python train.py --router_score="sigmoid" --scale_expert_input=true --init_std_router=0.0342 --beta2=0.98 --seq_len=1024 --steps=3721
Below are experts of layer 2 (counted from 0) of a mixture-of-experts language model. Rows are named router (the router's row for the expert), up (a neuron's input weights, with its number) and show model dimensions 0-127. Each number is 128 + 24 x the weight over its row's rms, rounded and kept within 0 to 255.
After each expert's rows: "gets" lists some tokens that make up at least twice as much of what it gets as of all text. This comes from a sample of Wikipedia text that the model never trained on. Tokens count by the router's weight.

# expert 7
router [115 165 131 111  82 148 137 134 129 142 147 114  95 139 129 130 157 127 129 100 107 134 130 153  99  86 122 148 137 136 121 147 158 122 139 180 104 131  92 152 147 153 123 125  98  84  99 123 129 100 133 148 118 138 139  85 145 108 133 126  93 123 126 149 150 135 111 121 196 128  71 104 100 117 131 138 134  96 116  93 129 124  90 123 111 161 143 150 139 155  93 127 118 113 133 117 110  78 156  74 116 113 145  92 110 102  93 120  79 130 124 117 142 119 141 109 116 120 101 128 169 112 193 108 177  90 124 122]
up0 [156 126 141 126 124 177  70 123 145 113 149 127 167 150 137 117 110 174 104 139 149 109 160 104 114 124 137 177 149 112  76 118 163  99  89 122 146  93 107 113 131 113  97 133  62 111  96 129 106 120 197 138  97 137 132 141 121 114 124 152 138 121 137 122 119 146 115  98 113 135 110 110 137 135 140 133 106 109 120 109 118 122 117 152 157 146  79 127  83 126  89 104  85 126 129 138 131 136 141  97 157 160 104 145 128 150 141 153 117 118 139 154 112 130 128 107 160 182 137 121 114  66 107 133 127 152  98 113]
up1 [155 123 178  90 145 150 152 134 144 170 114 156 163 143 122 149 103 145 131 107 129 108 138 170 105 162 127 143 142 125 115 150 118 130 124 113 137 117 135 136 164 180 126 125 103 149 158 123  88 103 125  96 131 124 126 146 159 141 182 148 104  97 115 176 120 141 151 106 158 109 110 169 126 158 149 119 155 154 121  86 157 144  93  91 134 115 127 136 136 145 115 129 152 115 117 133 166 147 175 141 187 124 161 133 110  95 143 104 156 132 136 118 157 161 146 160 101  99 143 123 144 142 169 147 167 152 165 134]
gets: "e", "ot", "ie", "er", "x", "r"

# expert 3
router [108 146 172 118 112 107 130 140 109 179 112 130 103 167 103 113 137 148 131  93 107  90 125 155 142 122  99 167 150 158 127 109 126 130 151 143 111 144 126 152 144 160 132 150 105 141  91 148 128 120 113  72 101 118 150 113 128 143 100 113  83 130 110  99 174 115 100 115 147  98  95 119 113 114 167 135 177 118 106 135 128 123 128 104  93 136 137 158 111 181  85 126 132  89  95 104  81 105 109 121 117 133 172 117 138  92 113 106  96 123 125 126 131 145 134 110 116 121  83 110 133 116 160 119 162 126 184 103]
up0 [117 134 122 121 145 122 115 128 132 129 105  89 148 125 107 112 111 184 121  94  94 168 125 135  93 151 160 150 156 145 121 172 164 164 173 134 150 159  69 147 131 159 108  85 110 151 135 132 124 105  92 111 123 129 130 138 107 110 101 112 163 130 106 127 158 165 116 101 130  91 146 116 161 130 140  97 109 125 138 112 100 148 178 134 137 138 162 169 138 134 129 174 101 120 111 157 119 141 137 106  99 161 132 134 105 105  96 157 119 141 100 181 105 126 124 181 122 136 117 143 179 122 137 164 120 129 114 118]
up1 [115 121 144 119 138 116 164 142 120  90 109  94 100 124 135 148  86 120 111 148 123 115 167 138 125 139 166 138 137 121 136 159  99 148 146 106 180 149 111 113  95 130 109 192  88 131 126 123 104 131 158 117 135 111 114 122 130 167 160 107 122 153 106  99 130 144 100 148 166 113 129 123  88 134 108 120 128 134 125 160 127 117 140 123 102 118 107 148 115 138  91 133 164 150 135  98 117 130 157 149 120 145 151  85 105 111 130 205 102 154 152 184  99 107  70 108 116 108 173 134  97  91 107 103 131 139 135 114]
gets: "ar", " 201", "2", "1", " 200", " 202"

# expert 13
router [119 134 129 112  98 133  79 153 121 113 135 123 124 114 112 110 159 115 122 101 112 121 146 139 130 129 109 130 108 163 111 125 117 129 181 153 107 143 112 163 112 136 127 141  84 106 118 147 122 127 100 121 103  77 109 116 101 120 126 134  86 156 123 112 149 166 100  96 166 106 100 126 102  89 138 115 171 102 107 106 109  93 120  93  84 133 104 138 131 187  64 123 143 110 123  97 100 102 134 103 126 114 138  93 172  74 118 145 112 122 116 114 158  94 137 118 101 154 126 145 146 138 180 119 163 117 156 110]
up0 [152 103 149  92  86 156 135 133 118 153 166 100 143 155 132 120 116 150 129 152 156 174 101 121 147 127 105 155 144 113 162 101  85 131 129 101 137 103 121 153 105 119 160 127 104 147 101 146  90 103 149 148 139 139  99 133 150 111 135 134 119 141  66 155  95 140 135 143 124 136  81 186 121 139  84 101 115  99 122 141  79 119  97 112 100  90 104 130 147 142  93 127 149  87 102 115 127 138 135 110 147 151 124 141  73 142  88 113 127 106 109 147 121 135 157 127 123 107 101 135 114 122 113 108 118 148 107  66]
up1 [145 152 143 102 120  99 163 155 119 169 134 126 125 131 136  70 160 112 145 144 105 140 122 141 141 127 144  72 131 144 125 169 120 156 180 140 106 156 162 125 135 121 142 138 122 131  69 101  54 148 134 136 144 157  96  90 141 178 139 112 100 126 132 125 128  92 173  74 124 131 175 139 109 119 110 114 157 112 120 126 143 117 143 144  99 120 100 127 136  86 111  91 160 148 155 103 106 142 137 137 127 140 123 166 121 122 120 148 138 149 127 129 146 148 109 110 164 161  93  99 103 140 123 135 110 147 101 121]
gets: " (", "s", "\"", "es", " \"", " (19"

# expert 10
router [ 97 121 153 124 117 131  93 165 113 116 137 110 124 126 120 114 143 163 119 122  97 105 141 123 154 107 103 144 102 154 110  92 140 134 141 183  73 170 119 161 133 144 132 106  89 107 112 160 145 127 122 154 120 110 155 134 125 114  93 139 101 147 112 128 150 129 110 123 161 114  96  89 126 105 134 119 145  87 113 109 129 101 126  89  82 150 107 131 145 164  78 135  88 115 116 118 107 125 115 105 112 136 154 115 146  82  81 113 100 134 122  80 157  68 132 144 125 128  81 119 147 140 146 121 157 100 173 104]
up0 [110 152 126 113 197 128 109 102 140 170 107 142 124 145 112 137 120 104  63 132  92 103 111  74 101 168 170  94 120 132 113 126 155 170 167 161 168 120  95 168 146 181  99 138 143 142  93 132 137 127 158 107 105 147 142 116 146 131 137 107  99 142  99 129  81 153  83 162 119 115 187 132 118 135 139 134 131 116 135 114 150 123 125 121 122 125 135 141 127  90 153 108 131 159 104 142 145 140 145 106 155 148 164 116 112 112 134 118 134 148 139 123 143 139 154 142 121 130 143  95 134 114  93  88 131 126  97 105]
up1 [151 136 127 151 174 154 120 132 128 129 126  87 118 127 169 123 100 143  82 152 114 105  94 125  87 103 100 129 136 111 111 164 156 161  91 160 127 110  62 165 110 145 178 141 134 120 150 136 158 112 163 115 160 149 119 101 171 132 129 119 135 130 138 125 145 132 111 135 101 104 115 103 135 125 142  97 138 151 113 119 159 156  95  91 133 104 118 120 103 148  96 124 131  96 144 104 152 142 142 176 148 164 164 156 137 149 162 129 158 110 126 113 102 109 137 126 147 106  78  94 121  92  89 111 164 147 122 133]
gets: "\n", ".", "==", "===", "s.", " =="

# expert 12
router [106 115 133 133  99 154  97 139 106 162 136 117 108 153 139 165 138 135 118  65 106 145 150 151 135 125  98 165 113 135 132 121 140 130 133 123  92 116 141 140 128 143 126 134 134 131  76 165 123  92 138  89 139  96 152 143 111  93 115 121 107 171 105 130 153 138 114 122 138 124  96  90 137 118 148 112 168 104 120 141 143 122 114  97 128 141 112 120 151 165  62 143  97 106  86 109  83 150 162 102 124 127 180 102 139  89  97 112  78  89 139  81 144 133 131 110 129 145  70 135 161 119 137 119 137 126 142 109]
up0 [143 121 129 102  70 138 117 112 126 136 142 147 161 161 136 135 144 125 130 111  86  98  99 194 131  48  88 154 143 127 118 158 168 133 148  93 152 137 136 124  95 147 119 112 138 129 139 137 117 130 146  82 145 140 149 111 127 134 128 150 149 121 128  98 126 152 196 140 133 134 110 116 119 144 126 154 151 112 112 162 113 138 132 131 122 102 148 139  97 146 146 153 113 143 104  79 114 110 102 100 138 102  86  95 137  80 119 138 105 136 127 113 115 144 168 153  99 141 114 133  83 105 153 131 100 103 171 143]
up1 [133 137 189 133 128 134 139 114 146 134 140 110 112 149  99 134 131  85 112  96 143 135 102 167 149 136 126 162 139 108 137 122 174 102 139  86 128 134 159 132 101 117 126  75 118 101 127 144 132 108 140 168 133 196 103 148 142 125 107 157 104 126 141 114 145 164  70 101 109 177 160 158 165 187 116 144 113 126 123 108 115  92 102 135 146 122 130 168 166 117 150 119 134 130 133 112 107 133 112 108 169 160 117 135 133  61 136  97 125 134 113 119 149  85 100 116 121 125 123 100 127 123 156 140 148 138 124 122]
gets: "ow", "ell", "ard", "ou", "ill", "he"

# expert 5
router [125 101 166 115 108 112 133 135 109 136 119 128 125 138 116 127 133 127 136 102 125 127 111 153 163 109 104 150 135 123 115 105 168 111 166 155  85 147 118 154 118 131  73 153  97 149  87 172 141 111 134 132 124 132 100 122 118 166 128 102  93 163  94 162 138 135  65 115 165 116  94 141 134 101 174 130 125 120 135 103 138  58 114 114 124 164  96 149 120 138 114 165 105 104 113 143 110 136 115 122 130 113 151 110 119  79 126 118 108 112 140 108 113 121 102 144 110 138 102 142 124  92 182  67 138 101 146  96]
up0 [112 112 133 136 121  98 123 124 138 137 107  92 155 158  94 142 121  92 146 135 104 116 131  85 102 132 153 114 137 121 104  66 149 123 177 148  89 110 115 159 149 102 146 119 122 135  91 148 137  83 112 142 139 145 119 141  98 166 131 132 135 139 122 117 154  99 122 139 125 108 105 144 118 119 162 133 158  95 139 133  93 143 108 152 119 148 112 142  80 116 137 135 104  96 126 115 144 119  78  81  60 123  89 154 131 138 140 107 140  96 108  97 121 167  61 127 105 138 119 168 129 120 157 149 134 106 169 146]
up1 [109 110 123 134 140 156 144 136 154 145  94  95 126 126 153 112 135 113 125 125 113 107 151 126 160 148 151 134  89 121 128 155 125 138 154 151 193 126 168 115 160 117 133 149 105 162 135 145 100 117 133 107 145 108 133 112 100 167 146  81 137 123 122 135 106 121 127  98 167 130 111 120 117 163 100 150 121  72 143 150  97 116 111  91 129 133 128  97 164 156 105 153 151 131 155  83 149 168 151 165 125  96 172  87 121  46 115 103 128 126 119 126  89 126  93 115  83 148 132 145 115 142 124 136 149 108 112 130]
gets: "b", "at", "ac", "ber", "ab", "im"

# expert 4
router [105 103 147 126 130 131  95 149  90 137 137 126 112 122 113 116 141 137 120  75 116 131 116 181 151 103  91 144 150 153 119 132 117 137 152 154 122 153 109 153 122 149 128 123  97 131 117 139 117 126 164 131 141  91 144 151 117 123 115 100  89 131 137 114 158 141  70 108 128 113  76 121  99  99 153 143 199  95  97 103 128  61  96 115 108 159  96 169 126 153 111 126 141 101  95  98 127 124 127  99 110 121 130 150 143  99  92 116 111 154 155  71 154 121 137 129 149 126  79 113 146 121 125 107 125 133 155 113]
up7 [117 154 119 146 118 129 100 133  98 158 169 117 120 147 106 119  77 151  96 127 133 124  89 125 141 104 101 110 117 163 113 182 112 147 128 115 135 161  99 141  79 129 144 112 126 141 143 115 169 100 125 132 132 110 123 141 138 162 152  82 193 137 149 123 131 109  92 159 152 148 207 130 103 130 110 118 146 132 102 142 108 125 120  92 100 153 184 115 121 148 151 159 161  96 138 129 113 163 111 106 133 124 140 135  97 111 103 135 132 123  95 140 112 107 128 141 112 126 117 116 126  92 183 120 124 175 151 123]
up8 [135 134 172 124 135 137  81 131 102 166 141 133 144  96 126 117 118 133 135 137 118 146 139 115 129  97 114 110 121 127  87  99 149 144 154 108  88 115  58 135 160  94  90 124 151 162  80 137 157 142 146 128 126 172 122 108 131 109 171 118 109 130 152 119 121 189 151 113 121 103 111 151 167  85 164 179 159 158 142 123 122 122 141 131 126 159 115 142 138 135 168 144 109 142 155 146 123 172  89 117 130 162 121 119 133 136 150 158 123 176 106 174 126 138  94 100  92 125 153 129 155 110 136 129 124 132 124 145]
gets: "c", "p", " c", " C", "C", " P"

# expert 6
router [100 115 156 143 113 131 115 130 118 183 128 130 109 192 123 135 133 141 114 108 106 143 148 125 157  67  87 122  93 134 115 138 125 142 194 131 110 148 152 184 144 164 128 159 115 140 128 130 130 100 169 117 123 118 152 125 132 117 124 104  77 109 127 122 136 133 106 114 146 131 113 122 126 151 119  95 173 104 133 115 153 146 116 106 118 170  99 158  90 156  82 128 121 124 100 135 103 110 110 130 114 126 136  86 111 109  83 141 102  93 132 103 159 104 120 112 142 136  94 154 131 115 162 129 187 101 149 123]
up0 [131 178 114 107 133 163  86 144 127 108 122 159  57 181 129 196  80 102 101  99 113 150 115 105 168 102 145  91 141 125 161 114 129 123 108 163 106 152 160 139 122 165 163 116 116  93 164 105 152 104 101 141 131 124  93 100 154 131 101 121 136 112 121 113 119 124 107 122 157 104 159 133 115 109 142 103 153 115 139 104 171 128 164 128 132 123 137 159 146 155 164  97 160 141 134 100 111  97 147 121 142 131 133 153 137 127 105 102  88 102  99 117 122 108 153 114 135 146 124 137 150 114 144 106 122 144 110 121]
up1 [107  81 127 116 102 108 142 129 154  93 125 111  99 121  88  95 137 122  87 134 124 137  79 140  89 108 131 136  93 124 130 164 107 124 139 151  90  92 129 165 171 114 155 144  98 132 126 116 108 110 110 130 121 137 136  83 115 158  80 130 114  80 126 127 165 112 138 143 153 158  89 136 132 128 144  94 149 125 117  99  98 127 166 121 125 165  96 134 166 119 132 102  90 132 110 142  80 149 127 135 154 119 107  94 140 150 174 118 144 139 161 105 170 106 106 159 145 132 153 114 136 144 128 134 148 114 169 172]
gets: "em", "ra", "ak", "ro", "ir", "ad"

# expert 2
router [114 147 146 137 106 146 135 143  96 146 118 107 137 145 160 120 157 165 124 108  88 165 128 145 151  91 101 123 153 117  97 136 108  88 139 153 116 134 110 157 117 143  93 147 110 110  92 150 139 102 112 127 133  79 139 156 113 139 149 122 101 131 114 137 134 154  88  90 150 145 107  95 141 121 171 132 145 122 164 115 143 103 123 102 110 135  91 122 115 200  81 148 122  97  74 146 116 126 124 118 123 111 158  78 138 136 130 144 101 108 139  99 129 114 105 128 128 145  65 103 133 146 185  88 141 110 141 131]
up0 [110 159 115 143  97 133 166 196 143  87 133 108 108 149 142 150  71  98 147 160 133 151 107 139  90 114 123  85 123  94 177 139 139 139 142 125 162 130  91 104 101 142 116 147 167 159 110 155 134 105 114 121 112 129 105 172 122 122 149 113 156  83 123 128 145  99 156 154 150 100 145 158  51 130 121 127 140 130 153 136 140 116 145 125 108 108 148  97 142 116 130 120 102 153 148 133 110 105 105 132  84 133 120 111  93 138 133 173 124 107 148 123 173 141 106 100 130 100 114 147 125 114 144 127 151 112 146 105]
up1 [153 138 122 167 112  99 126 147  98 167 129 114 118 176 157 140 128  84 133 125 139 169  83 133 140 108 128 160 110 146 123 126 120 102 105 134 139 113  94 124 105 147 177 168 134 151 131 173 123 106 136 128  99 114 133 146 142 135 121 105 146 128  90  89 134 147  67  78 149 130 150  97 115  74 161 171 161 148 124  78 135 136 134 145 118 130 148  99 120 172 104 114 113 114 151 139 102 133 143 131 123 140  99 103 151 161 135 102 106 127 154 146 120  97 126 159 114  94 137 151 114 126 163 150 104  88 162 131]
gets: "am", "ord", "ec", "us", "up", "ity"

# expert 1
router [106 113 125 152 124 128 101 144 119 143 160  89  96 114 155 122 120 153 117 116 114 142 149 149 171  74 110 135 138 146  78 134 144 119 155 179 103 130 143 173 123 126 135 131  79 110  97 169 143 118 126  88 144 114 129 112 126 117 125 140  96 110 102 129 165 160  85 138 179 127  82  98 118 100 125 169 128 102 120 148 111 102  98 116 121 148 138 153 150 167 103 144 138 139 112  95 105 104 113  94 114 125 110 118 142 136  91 116 104  99 119 132 151 107 145 126 108 149  49  98 143 119 163 124 138 132 154 132]
up0 [151  98 119 119 108 180 169 130 121 136 138 143 164 145 164 100  95 164 113 121  99 167 167 113 118 114 145 116 135 117 130 133 115 115 127 146 131 137 125 161 119 122  99 157  93 108 119 138  65 166 131  97 153 155 152 105  96 147 148 122 142 140 123 159 124 113 156 137 125 107 114 158 142 131 136 111 129 126 101 111  72  92 127 141 107 140 113 148 127 125 163 107  91 150 137 116 115  78 136 132  94 169 167 152 168 106  65 132 103 112 143 115 122 107 120 158 153 115 133 166 162 136  96 132 136 181 154 127]
up1 [130 141 147  99 134 120 103 124 133 146 100 136 149 116 123 150 135 139 172 164 142 138 146 113 137  89 140  89 137 114 129 134 131 129 133 155  79 140 147 142 154  59 169 130 119 173 100 127 150 150 125 121 113 110 117  76 143 134  94 135 132 123 132 129 125 139  99 166 104 174 157 140 130 136 119 104  87 142 134 108 176  93  93  96 142 107 136 108 170 113 133 125 127  97 128 105 146 121 115 127 127 121 135 134 123 170 101 105 126 181 114 129 140 172  81 150 114 148  93 149 128 132 127  83 155 185 163 161]
gets: "t", "en", "i", "g", "man", "m"

# expert 0
router [128 118 137 147 137 126 134 170 115 145 107 102 124 126 129  99 118 127 123 107 111 124 155 196 135 104  82 121 111 150 124 146 149 117 171 154 126 162 110 182 131 119  96 128  83 122 116 151 127 119 121 115 126 105 137 136 146 118 106 124 117 112 114 133 142 152  78 114 146 125  99 124 140 122 134 124 172 118 105 122 109  90 123  81  79 133 109 146 122 163  50 134 135 107 110 145  80 118 120 115 151 124 151 100 162 107 131 141  83 127 138 137 168 102 135 109 170 149  92 115 144 133 163  88 150 122 182 109]
up0 [103 152 164 133 125 147 114 137 135 110 164 143 134 129  87 139 149 114 160 119 142 114 114 110 148 140 113 131 109 165 141 123 153 140 137 150  86 152  88 136 149 171 131 155 144 159 144 111 114 146 174 131 150 120 102  97 154 122  96 115  82 148 103  91 117 106 139 142  94 167 150  84 125 133 178 135 124 160 123  81  70 125 110 117 117 152 126 118 143  82 121 150 120 129 144 145 122 139  60  96 157 108 129 115 148  98 105 130 106 132 152 149 109 120 157 162  89 132 140 106 172 100 143  93 127 116 143 147]
up1 [141 129 130 154 108 127 123 134 109 155 136 143 113 124 117  92 100 130 122  98 149 136 133 148 113 135 152 148 124 161 128 144  89 171  82 152  89 151 120 124 126  99 137 110  82 120  79 117 118 108 135 161 166 169  90 111 137 123 163  96 109 160 134 134 136 144 112 152 146 161 138 126 147  86 115 169 130  83 178  95 166 143 103 127 150 143 176  93 103  95 138 148 147 104 116 163 126 153  96 135 114 135 155 109 130 141 103 121 120  90 121 133  93 154 120 150  77 154  96  90 130 123 139  98 140 152 146 146]
gets: " |", ":", ";", "|", "-", ")"

# expert 8
router [113 134 170 120 100 109 106 132 111 169 134 129 119 118 155 129 142 150 133 114 109 149 114 152 135 123 111 131 104 140  95  94 153  98 165 147  93 144 126 156 115 146 138 132 118 110 125 154 129  86 144  82 108  50 120 121 137 127 127  94  97 107 101 131 169 140  88 111 144 114  89  87 124 129 131 144 139 103  98 121 141 107  81 137  89 147  94 168 118 176  95 134 104  70  99 123 108 102 145 112 103 124 152 143 126 112 133 114  90 124 117  87 154 105 109  91 117 119 118 102 115 150 160 104 169 118 129 126]
up7 [139 122 143  83  83 102 153 129 148 134 112 102 133 124 109 182 120 103 126 132  71 149 133  68 123 142 147 132 160 122 103 158 103 115 160 155 120 116 112 154 125 131 115  87 146  98 150 112 213 150 170 132 117 126 142 153 156 138 103 113 102 125 137 124 133 163 111 125 179 162 143  97 148 105 114 152 139 150 134  73 131 145 136 141 118 144 110 144 112 123 132 147 109  76 131 102 129  95  91 139  92 140 115  91 143 178 101 127  83 140 120 119 117 115 116 123 143 149 136 126 140 102 123 126 140 132 116 114]
up8 [166  98 117 146 103 126 149 170 109 127 124 167  82  67  99 125 148 146 118 109 144 143 113 146 117 144 100 113  95 103 142 135 131  84 147 116 132 151 151 169 114 178 123 109 124 118 127 131 106 144 115 122 111  97 128 115 139 123 127 151 170 130 115  88 169 149 142 145 104 124 123 127 134 135 149 158 155 102 116 137 109 118 152 139 148 113 121 148 127 136  84 150 122 140 145 109 123 108 155 109  89 159 141 116 101 111  99 116 118 150 160  79  98 115 205 113 149  66  93 169 142 151 135 138 121 154  95 126]
gets: " re", " pro", " e", " ex", " st", " con"

# expert 14
router [103 105 157 148 114 108 118 150 103 143 140 129 119 150 150 140 101 145 112 102 112 140 119 182 112 121 111 141 112 110 115 121 139 134 149 183  97 143 134 140 126 150 138 125 104 139  93 175 118 113 128 106  91  85 134 146 126 149 139 106  95 116  88 116 146 153 103 120 130 115  77  93  84 122 123 133 149 107 123 134 112 102  85  95 105 122 131 169 147 175  79 141  77 114  99 123 124 108 154  62 111  92 148  88 110  99 133 125  71  95 112 102 146 113 101 125 125 128  98 142 149 123 137 136 141 105 132 119]
up7 [122 155  70 126 116 130 140 138 148 180  94 122 154 137 145 131 172 127 172 110 128 146 146 147 115 101 124 167 130 136 111 124 151 164 124 108 124 117 124 128 123  92 171 146  79 133 150 163 121  88 126 111 116 119 151 142  96 130  98 122 114 128 123 160 107 150  94 172 154 123  87 144 142 138  82 132 112 111 127 140 148 170 124 120 110 144 128 147 142 137 181  78 105 106 142 116 112  90 123 150 117 106 144 103 148 121 156 144 143 171 163 164 156  89 135 143 134 177 176 162 108 114 136 118 132 148 115 119]
up8 [125 129 159 157 109 121  89 155 125 124 137 125  98 167 151 127 153 117 134 104 164 155 127 116 117 115 123 118 108 130 145  93 171 156 140 115 144 169 134 103 116 102 103 151 183 197 177 122 101  74  91 149 160 125 126 118 104 181 100 115  93 122 140 135  94 131 160 116 156 121 126 115 137  99 139 138 102 125 149 138 113 156 140  91  98 113 104 118 142 149 116 124 145 133 150 116 129 125  97  88 129 150 141  47 101 128 126 158  97 125 100 134 119 155 147 117 121 114 127 120 134 136 183 122 128 138 147 142]
gets: " w", " b", " r", "o", " he", " g"

# expert 9
router [102 141 163 156 102  90 102 121 129 116 124 120 114 161 108 103 137 142 113 113 115 116 131 160 167 131  86 122  99 147 108 130 150 116 201 152 123 124 130 181 109 110  81 153  96 112 110 153 148 128 127  98 108  87 135 135 144 104 135 108 124 126  82 120 152 151 122 125 152 140 111 135 123  72 147 148 143 120 102 109 167 108 102 126  84 135 104 138  95 158  88 132 108  91 127 128 103 109 146 118  96 135 121 101 124 122 117 117  94 125  89  89 152 118 101 119 122 139 104 124 121 153 171  90 189 129 130 106]
up14 [ 90 123 151 106 106 140 185 146 112 189 140 159 160 121 146 153 138 156 141 141 118 142 163 148 131 165 132 132 143 140 124 150 153 144 121 121 125 145 130 137 123 123 126 153 139 151 109 130 132 150 117 149 135 128 168 129 156 116 108 130 146 163 134 130 148 138 142  83 199 148 136 122 165 168 142 143 140 139 145 118 132 135 161 116 127 131 147 117 113 128 140  85 169  81 146 130 155 105 165  82 126 128 120  84  99 148 108 179 166 121 125 128 126 104 157  97 130 146 141 134 172 190 144 148 165 125 150  89]
up15 [131 120 133  93 109 131 135 157 150 172 150 116 122 150 126  81 112 145 166 123 127 105 160 162 122 101 142  94 156 133 112 116 129 119 140  98 140 150 150 143 117 131 112 170  96 164 141 142 174 131 139 104  79 135 162  69 147  90 152 104 121 127 104 102  57 132 154 143 165 119 149 123  97 136  98 132 114 144 112 133 150 114 118 143 108  70 155 132 149 169 105 106 108 123 143 148 114 131 132 139 103 139 110 113  91  95 111 115 149 113 103 137 135 107 116 110  92 147 172 120 114 161 121 121 116 187 131 137]
gets: "ed", " E", " O", " A", " S", "ated"

# expert 15
router [ 86 121 172 138  90 147 132 156 119 132 135 121 164 126 121 102 123 141 129  77  99 125 163 147 142 122 122 120  98 126 104 127 121 132 155 154 106 139 111 174 115 140 114 125  86 144  91 147 149 115 147 114 138  52 124 134 116  95 144 137  77 125 132 122 167 143  92 124 143 117 115 108 122 107 154 102 169 112 114 112 134  88  89 110 106 145 142 141 126 160  91 154 100 102 130 143 110  93 111  98 118 106 128  94 169 125 146 120 106 114 113 115 144 132 113 117 114 129  80  98 144 161 172 117 195 111 145 120]
up0 [130 175 154 118 108 109 103 136 146 124 153 126 116  83 155 108 122 118  99  98 119 126 126 103  74 135 119 139 135 125  92 158  98 137 163 122 126  92 135 124 131 151 166 122 144 116 120 126 177  97 128 131 132 115 151 176 164 144 116 154 124 151 125 124 128 151 152 146 163 122 141 113 147  91 175 151 132  59 156  92  77 158 118 151 149 136 159 124 106 140  74 140 108 109  93 113 144 154 133 159 120 149  98 148 144 107 141  94 116 143 139  98  95 126  83 133 149 120 126 134 157 107 161 129  98 121  94 145]
up1 [157  92 133 119 107 119 129 106 160 150 133 148 136 124 143 121  87 128 128 112  62 102 106 178 141 165 135 147 146  90 139 126 103 124 126 165 135  67 129 155 130 132 109 149 108 125 122 172 136 120 157 114 138 152 114 102 111 129 143 142 148 135  64 169 126 138 145 128 146 116 120 131 162 170 140 118 181  73 117 128  99 145 118  89 126 131 120 136 122 164 126 115 118 135 124  98 144 146 117 101 113 120 112 157 116 117 130 160  64 159 116 116 105 157 115 122 157 105 138 116 181 158 147 160 119 126  92 152]
gets: ",", " in", " to", " and", " of", " from"

# expert 11
router [ 95 116 154 124 101 105  86 133 131 161 135 142  82 148 135 125 146 135 135 134 111 113 130 150 140 100 110 158 103 137 132 113 116  92 185 158 102 143 115 173 155 136 113 124 117 123  82 163 128 107 125  98 131  89 136 153 123 102  97 111  94 142 128 151 176 130  97 116 181  86  89 143 114 133 161 109 122 138 131  99 141 107  88 106 118 160 111 148 115 143  96 126 132  91 126  98  98  96 107 104 131  97 130 110 121 110 115  93  80 119 134  95 159 110 108 108 121 163 105 101 138 149 126  87 171 103 144 129]
up0 [132 119 134 124  98 115 114 143 123 128 128 127 117 136 137  93 162 119 141 180 103 143 150 131 136 153 124 103 184 142 131 190 135 148 132 125 110 142 156 118 141 132  92 134 166 122 102 114 132 129 149 154 113 149 213  80  91  81 116 141 121 150 117 128  97 125 105 123 143 108 143  86 131 162 176 121  97 127 122 111 107 133 110 148 118 129 156 145 137 123 110 187 133  88 119 127 129 131 102 139 185 135 146 106  99  85 145 132  98 118 145 111  88 151 137 164 105 126  97 151 125 109 107 155 118 124 111  94]
up1 [130 116 121 141 101 107 126 121  97 120 129 112 115 156 145 117 156 132 157  65 137 133 162 142 118  94 146 113 101 123 120  99 152 112 135 158  82 111 129 175 119 117  87 112 122 116 112 134 145 183 105 150 128 127 134 158  97 101 134  88 107 102 161 168 145 152 135 130  98  92 128 144 117  61 130 153 132 118 115  62 113 118 140 121 135 124 125 104 157 145 111  91  91 166 117 135 149 149 121 103 113 141 138 112 131 125 113 108 191 134  99 156 147 106 149 123  76 133 103 140 152 137  83 123 110 100 141 139]
gets: " the", " a", "ing", " The", " an", " his"